From a checkpoint of a small mixture-of-experts model trained on Wikipedia: 4 picks a token, a variant of SOAP for the experts.
Below are experts of layer 3 (counted from 0) of a mixture-of-experts language model. Rows are named down (a neuron's output weights, with its number) and show model dimensions 0-127. Each number is 50 + 10 x the weight over its row's rms, rounded and kept within 0 to 99.
Before each expert's rows: "comes before" lists some tokens at least twice as common just after its tokens as in all text. This comes from a sample of Wikipedia text that the model never trained on. Tokens count by the router's weight.

# expert 55
comes before: "\n", ",", " |", ".", " (", ";"
down0:44 66 47 52 54 39 57 62 52 44 57 57 43 52 57 46 58 40 49 58 46 57 72 62 43 46 57 38 55 42 54 26 54 41 43 48 56 51 53 37 44 57 58 55 56 45 53 48 46 54 72 39 39 28 64 46 47 58 42 35 42 61 59 63 68 33 51 34 49 41 45 49 69 43 55 41 44 49 54 42 52 29 67 65 35 40 45 50 39 61 42 50 57 63 59 59 56 51 58 43 45 38 58 26 59 71 40 32 46 50 67 74 50 48 48 56 35 45 56 50 47 50 57 71 46 53 50 53

# expert 38
comes before: ")", "–", " |", ",", ".", ":"
down0:56 36 32 44 43 54 43 39 51 29 47 46 51 58 51 50 39 53 51 26 61 53 49 38 49 50 54 43 35 60 59 60 56 58 63 43 47 48 48 42 49 35 54 51 72 58 35 52 34 59 49 67 45 58 53 43 63 41 40 52 39 31 44 55 49 57 50 43 46 60 50 53 48 39 54 56 63 50 66 46 54 47 46 53 43 44 24 39 64 49 50 39 44 39 57 54 46 58 52 68 70 58 42 55 42 56 44 61 53 51 36 42 50 43 50 27 71 44 44 67 38 53 63 47 66 20 48 57

# expert 23
comes before: ",", "s", " of", ".", " in", " and"
down0:53 39 40 50 48 50 53 41 32 68 52 66 60 58 51 63 68 44 52 47 59 49 52 52 49 63 65 36 53 50 32 68 63 58 42 51 39 35 39 53 28 48 54 72 40 51 41 65 46 53 52 56 41 67 58 36 57 40 38 60 66 44 60 69 49 58 51 39 42 54 58 60 32 56 54 58 70 67 55 54 64 53 48 41 39 61 49 54 43 35 60 53 39 40 49 44 53 48 56 63 43 73 43 52 46 43 54 43 53 50 51 54 54 45 45 56 59 49 36 58 61 61 57 46 46 62 73 31

# expert 60
comes before: "\n", "  ", " 0", " 1", " —", " 2"
down0:57 35 39 60 67 76 52 39 39 52 50 44 47 64 48 39 46 49 68 49 39 59 27 59 55 58 63 44 49 50 43 45 47 31 41 44 44 53 56 46 57 52 49 47 45 56 43 41 32 47 66 62 50 59 53 42 46 40 45 50 44 38 61 61 33 50 75 48 52 52 47 41 33 46 50 52 54 50 37 41 52 64 52 75 40 51 44 58 52 40 51 45 53 25 39 56 60 44 38 46 51 52 44 48 48 45 51 43 32 63 49 45 46 43 66 39 38 79 34 48 46 51 67 55 33 55 44 52

# expert 16
comes before: ",", " |", "–", ".", ":", "'"
down0:49 34 38 36 49 45 48 56 49 68 44 56 60 57 42 60 55 34 46 63 57 27 53 65 39 55 37 88 47 60 61 58 45 50 43 56 57 37 51 58 54 37 37 49 47 59 45 47 50 36 63 36 60 55 61 56 45 54 48 33 54 52 47 51 57 44 52 37 51 50 60 48 49 60 45 44 40 45 62 53 43 33 43 52 46 53 33 54 41 52 48 52 68 53 67 51 54 46 56 47 53 57 62 55 61 56 60 71 42 69 45 63 55 59 52 58 46 41 53 57 55 58 27 58 20 53 63 58

# expert 67
comes before: " to", " by", " in", " as", "ed", " for"
down0:46 50 49 67 52 39 64 45 71 57 48 47 49 69 42 68 49 48 52 42 41 52 55 45 43 42 67 64 62 53 70 61 81 48 59 31 58 35 48 43 70 40 43 55 62 61 55 45 46 55 43 36 45 75 50 59 56 62 59 51 55 59 54 53 51 50 51 34 44 55 51 58 60 46 64 46 53 64 47 47 56 46 61 44 59 52 38 55 64 61 25 49 60 36 55 65 41 41 54 49 48 43 42 52 51 79 57 54 56 55 49 29 51 56 43 55 62 53 64 55 57 58 46 41 55 54 51 55

# expert 37
comes before: " a", " in", " by", ":", " on", " an"
down0:48 48 46 43 66 59 55 36 57 52 31 67 57 62 49 49 43 48 28 39 37 61 43 32 41 59 46 38 53 63 52 47 57 54 34 42 55 43 58 71 48 50 48 52 55 44 53 51 40 50 77 52 40 48 45 51 56 68 63 32 37 53 36 43 43 51 40 43 49 53 41 51 38 65 59 43 45 49 59 51 46 42 52 60 53 63 38 35 43 62 55 47 64 51 56 49 48 66 44 40 43 51 53 42 35 63 58 51 38 57 43 32 21 53 43 37 35 46 58 58 38 38 29 59 46 44 48 63

# expert 63
comes before: ":", "N", " /", "W", " name", "E"
down0:56 51 52 47 40 38 35 46 59 67 42 59 66 65 60 60 65 33 60 28 46 61 55 54 31 76 36 52 60 67 42 65 44 75 59 68 55 32 47 52 32 60 57 45 65 54 42 41 52 40 67 54 55 64 51 59 57 51 42 59 49 42 35 51 62 57 54 47 33 47 62 52 40 57 40 55 52 48 47 50 62 41 42 37 45 61 41 49 47 48 52 43 57 56 53 38 38 53 48 40 44 62 65 47 49 47 62 43 51 46 55 62 44 36 40 68 59 37 47 60 52 46 50 46 54 38 52 38

# expert 45
comes before: " |", ",", ".", " (", "\n", ")"
down4:39 56 66 33 52 58 41 46 54 56 53 44 50 66 53 42 44 43 41 53 56 61 50 50 43 56 34 58 59 57 41 35 50 51 52 54 56 42 67 44 63 42 56 53 51 38 56 65 56 42 43 50 52 51 53 27 70 61 62 43 26 38 36 53 50 43 47 56 37 50 38 54 44 23 56 37 39 46 58 48 53 53 65 69 51 39 34 52 56 74 83 52 39 63 55 49 34 56 55 33 47 39 37 56 52 50 57 46 50 41 46 56 48 32 42 57 47 44 39 39 58 52 49 51 62 64 49 42

# expert 72
comes before: "-", "|", "=", "The", "In", "On"
down0:42 64 74 66 46 39 48 49 44 25 46 30 51 47 56 47 64 62 48 47 47 53 55 41 50 53 39 42 44 41 47 25 50 47 56 59 48 43 42 43 54 43 39 49 54 66 78 26 40 34 62 56 58 54 47 39 49 54 67 68 53 54 38 54 49 43 48 50 52 49 66 47 42 48 46 50 55 38 50 48 39 54 72 62 47 30 61 56 55 37 51 64 51 59 51 56 38 42 53 45 39 56 47 53 44 56 54 60 60 44 54 39 35 37 64 64 58 54 51 38 62 46 63 47 28 40 62 51

# expert 20
comes before: "\n\n", " The", " In", " He", " It", "\n"
down0:37 59 37 59 55 40 62 42 38 52 55 63 60 48 57 46 44 52 46 29 56 49 56 52 39 54 33 67 38 61 63 61 59 51 56 62 51 28 41 46 48 35 36 65 56 49 70 32 63 56 61 39 59 28 57 46 41 61 53 32 51 43 40 53 60 54 46 49 43 58 45 61 58 48 48 46 47 59 69 64 48 44 50 40 52 56 54 44 46 43 64 34 68 60 55 40 51 43 55 37 63 34 38 51 61 49 57 67 63 57 65 54 52 59 52 38 72 35 63 64 53 47 49 56 46 43 52 58

# expert 36
comes before: ",", "s", "e", " (", "i", "a"
down0:50 47 54 52 67 43 57 54 58 43 47 51 51 62 48 65 51 41 53 46 50 54 32 49 43 51 43 60 36 43 58 50 61 46 49 49 30 41 32 43 55 46 36 32 64 53 75 23 63 53 37 29 49 44 52 70 38 41 34 42 39 68 54 51 46 58 55 58 44 47 59 56 49 42 56 53 56 70 61 46 66 59 66 54 47 33 59 50 49 42 28 61 63 48 50 55 54 58 52 64 53 43 50 36 40 57 42 41 58 53 35 33 44 44 39 44 40 51 49 48 63 56 62 30 60 44 51 48

# expert 71
comes before: " |", ")", "{", "E", "S", "L"
down0:49 27 41 55 61 55 58 50 43 44 42 52 53 56 40 62 61 45 61 57 67 62 46 57 32 54 46 64 39 41 45 53 40 57 39 45 62 46 52 31 47 54 45 18 58 69 50 57 43 61 44 44 42 61 46 52 58 41 36 47 69 41 40 49 39 46 37 39 47 54 57 54 34 47 43 60 59 37 31 61 51 49 59 49 57 51 52 37 46 50 50 45 59 59 56 30 52 49 48 41 52 72 43 44 56 39 39 60 32 53 42 58 61 42 32 64 61 60 71 44 42 44 48 59 43 46 63 37

# expert 19
comes before: "=", ":", " =", " of", "\n", "s"
down4:57 51 53 51 53 42 43 36 56 50 69 49 34 62 40 46 41 54 31 51 45 43 54 48 44 45 73 49 53 48 62 45 31 44 58 50 56 58 60 38 42 55 32 37 38 37 42 48 41 57 75 50 52 50 74 49 49 50 47 47 58 49 46 44 55 35 65 53 55 51 64 59 60 47 51 51 63 57 36 51 49 62 51 50 53 43 57 56 57 39 52 46 54 44 59 43 63 41 28 44 68 42 31 61 31 64 32 30 49 43 62 43 53 37 28 54 47 66 53 40 66 40 30 47 53 49 56 45

# expert 65
comes before: " was", " is", " he", " the", " had", " were"
down4:46 49 57 40 47 49 50 47 58 57 56 49 49 50 50 42 29 43 37 62 51 33 46 54 52 76 57 34 52 46 40 43 49 72 48 58 57 70 63 48 51 47 58 61 28 58 50 50 72 44 44 64 37 56 38 44 52 56 70 48 62 61 54 45 55 48 39 54 61 63 45 52 46 51 52 38 68 42 60 59 63 35 51 53 30 41 63 51 43 45 54 63 51 67 54 46 42 53 44 52 61 33 50 42 60 54 43 46 53 50 49 34 49 58 56 38 33 49 24 49 47 33 60 41 51 68 52 70

# expert 24
comes before: "  ", "-", "\n", "|", " Candidate", " 2"
down0:49 41 47 45 66 36 50 38 41 50 65 68 65 40 53 41 46 58 45 63 33 56 46 59 48 70 65 55 45 53 54 39 56 58 50 50 52 58 48 61 53 46 49 60 54 47 35 74 61 44 72 64 42 50 34 54 51 53 48 38 58 45 49 47 40 50 53 57 50 48 51 52 44 59 50 48 50 38 52 53 36 23 60 53 40 66 37 70 48 52 61 51 62 45 38 48 35 47 74 51 53 52 50 55 65 49 41 50 42 56 65 39 54 36 38 54 50 37 51 52 68 28 43 34 48 33 46 33

# expert 79
comes before: " the", " was", " a", " this", " his", " addition"
down0:38 50 60 59 51 49 45 48 49 60 64 35 17 63 54 56 33 41 48 54 49 59 55 45 44 35 48 51 57 48 51 48 54 36 47 46 47 46 58 47 49 35 37 51 59 56 39 56 41 60 38 54 43 63 55 61 67 58 46 39 53 53 65 62 59 54 48 63 45 45 29 44 63 45 46 32 54 68 45 68 73 63 61 51 34 46 55 61 52 38 44 49 45 55 66 44 57 50 63 54 55 39 46 65 44 52 30 48 56 37 47 46 42 30 62 41 62 48 44 50 44 54 25 60 64 56 35 57

# expert 30
comes before: "|", "=", "\n\n", "The", "In", "S"
down4:54 52 44 62 50 57 70 46 43 45 51 68 41 25 45 32 51 43 39 42 41 57 61 54 46 47 37 62 51 59 32 29 35 43 61 55 44 46 59 53 49 49 49 68 42 41 48 55 63 51 65 63 47 52 54 58 56 63 36 28 73 51 46 27 54 41 57 55 50 50 39 36 53 51 46 55 40 61 48 45 65 61 62 53 31 62 37 41 54 48 62 53 56 62 42 54 49 52 52 42 53 49 49 46 53 41 47 66 61 70 60 42 65 47 66 59 44 63 38 50 50 62 46 63 69 45 57 45

# expert 3
comes before: " |", "|", ":", ";", "–", " medal"
down0:31 42 51 31 59 40 37 34 53 30 64 37 48 39 46 59 37 53 57 41 53 34 49 45 49 57 49 43 41 51 51 58 43 53 50 64 48 58 38 48 60 50 55 27 58 45 64 40 33 58 47 67 50 51 42 41 66 48 46 56 41 39 30 35 44 39 56 36 50 48 51 57 57 57 50 42 41 55 49 55 49 51 47 47 66 64 52 50 71 28 48 51 43 49 39 62 47 69 60 55 57 43 42 56 37 45 45 40 33 53 40 41 44 53 59 42 49 56 62 82 40 49 53 59 33 52 50 34

# expert 61
comes before: " |", ")", ";", ".", ",", "–"
down0:42 33 51 20 64 57 50 48 49 80 40 47 53 37 38 45 50 50 58 45 60 53 50 55 53 51 60 54 50 57 40 51 56 51 46 28 31 43 48 68 40 46 71 58 48 55 41 59 48 52 53 61 45 62 40 63 47 60 61 50 40 55 59 51 36 52 54 46 48 54 57 50 50 61 63 61 49 47 41 74 47 57 38 65 50 54 65 67 67 53 50 43 44 52 54 59 52 48 51 25 52 45 51 55 55 45 40 70 53 63 65 43 48 38 65 52 60 55 55 56 46 60 50 76 32 50 60 55

# expert 4
comes before: ",", "s", " and", " (", "e", "\""
down0:51 38 45 63 51 58 37 32 40 52 64 55 51 39 40 38 48 45 40 53 39 48 39 46 36 48 55 36 42 41 56 37 45 56 40 51 66 47 55 58 40 75 42 65 19 43 48 51 49 53 56 39 44 60 46 24 44 58 58 33 51 56 60 43 59 35 55 51 54 39 48 58 65 64 43 75 37 48 48 60 52 39 46 47 41 68 48 42 63 60 49 41 53 47 52 63 44 71 62 38 51 49 48 51 69 60 53 46 49 67 48 45 47 35 44 44 54 50 60 58 63 41 51 66 41 34 42 53

# expert 6
comes before: " of", ".", ",", " and", " in", " to"
down4:64 55 35 52 61 57 49 45 47 64 44 55 48 53 49 62 65 61 48 62 49 52 56 50 48 63 48 55 39 38 75 62 47 46 55 49 41 37 41 58 56 56 46 44 49 36 57 56 34 44 48 17 53 57 57 32 51 55 42 50 56 46 35 43 59 47 51 50 47 43 50 49 59 52 54 44 51 56 69 45 54 69 62 38 49 50 54 37 73 51 33 60 52 49 46 54 71 57 37 50 35 38 52 36 40 56 27 50 45 56 39 38 53 43 61 40 32 32 58 58 66 45 58 73 49 42 60 63

# expert 32
comes before: " a", " to", " the", " in", " not", " been"
down0:52 44 60 39 44 47 35 49 47 59 50 43 31 75 61 70 67 75 56 56 39 57 57 54 25 52 49 63 46 47 42 47 49 55 64 56 36 54 53 50 46 41 61 53 44 62 64 72 58 48 44 45 53 45 51 41 47 70 58 61 48 42 47 54 57 59 56 60 55 67 36 44 61 46 47 64 57 54 62 62 52 52 57 46 42 59 37 42 56 45 43 48 51 47 48 42 38 56 66 56 39 37 49 60 49 40 52 41 44 56 71 44 47 42 65 50 45 70 45 38 59 62 66 59 66 63 64 38

# expert 77
comes before: " of", "s", ".", " was", " in", " to"
down0:61 59 61 60 60 38 45 49 58 51 45 43 48 54 67 58 51 52 63 37 67 56 54 44 43 43 57 50 59 56 56 48 62 36 43 42 54 54 55 82 43 62 47 61 56 42 50 65 48 42 78 60 57 52 37 54 55 66 46 32 44 75 66 49 44 66 37 55 55 49 32 47 55 68 55 44 36 50 41 43 58 48 60 46 44 59 40 41 43 41 52 51 41 51 56 45 42 52 54 37 53 46 51 44 68 56 32 64 54 38 59 42 44 37 48 57 50 49 38 32 39 59 61 51 39 66 55 67

# expert 11
comes before: " the", " a", " not", " been", " also", " be"
down0:73 51 44 51 46 59 63 56 58 48 42 52 42 64 42 54 64 43 43 46 57 47 47 47 57 35 66 55 47 70 58 75 40 48 43 48 44 36 48 48 50 54 41 55 67 55 52 46 39 48 62 63 44 50 37 57 48 53 55 48 59 47 58 45 47 53 63 42 35 39 58 38 54 36 46 44 42 50 35 46 62 46 44 51 48 58 65 44 45 57 59 60 72 31 57 50 67 51 58 62 62 63 54 41 35 76 43 53 24 58 44 46 66 56 36 44 34 52 43 38 64 41 45 46 41 47 55 26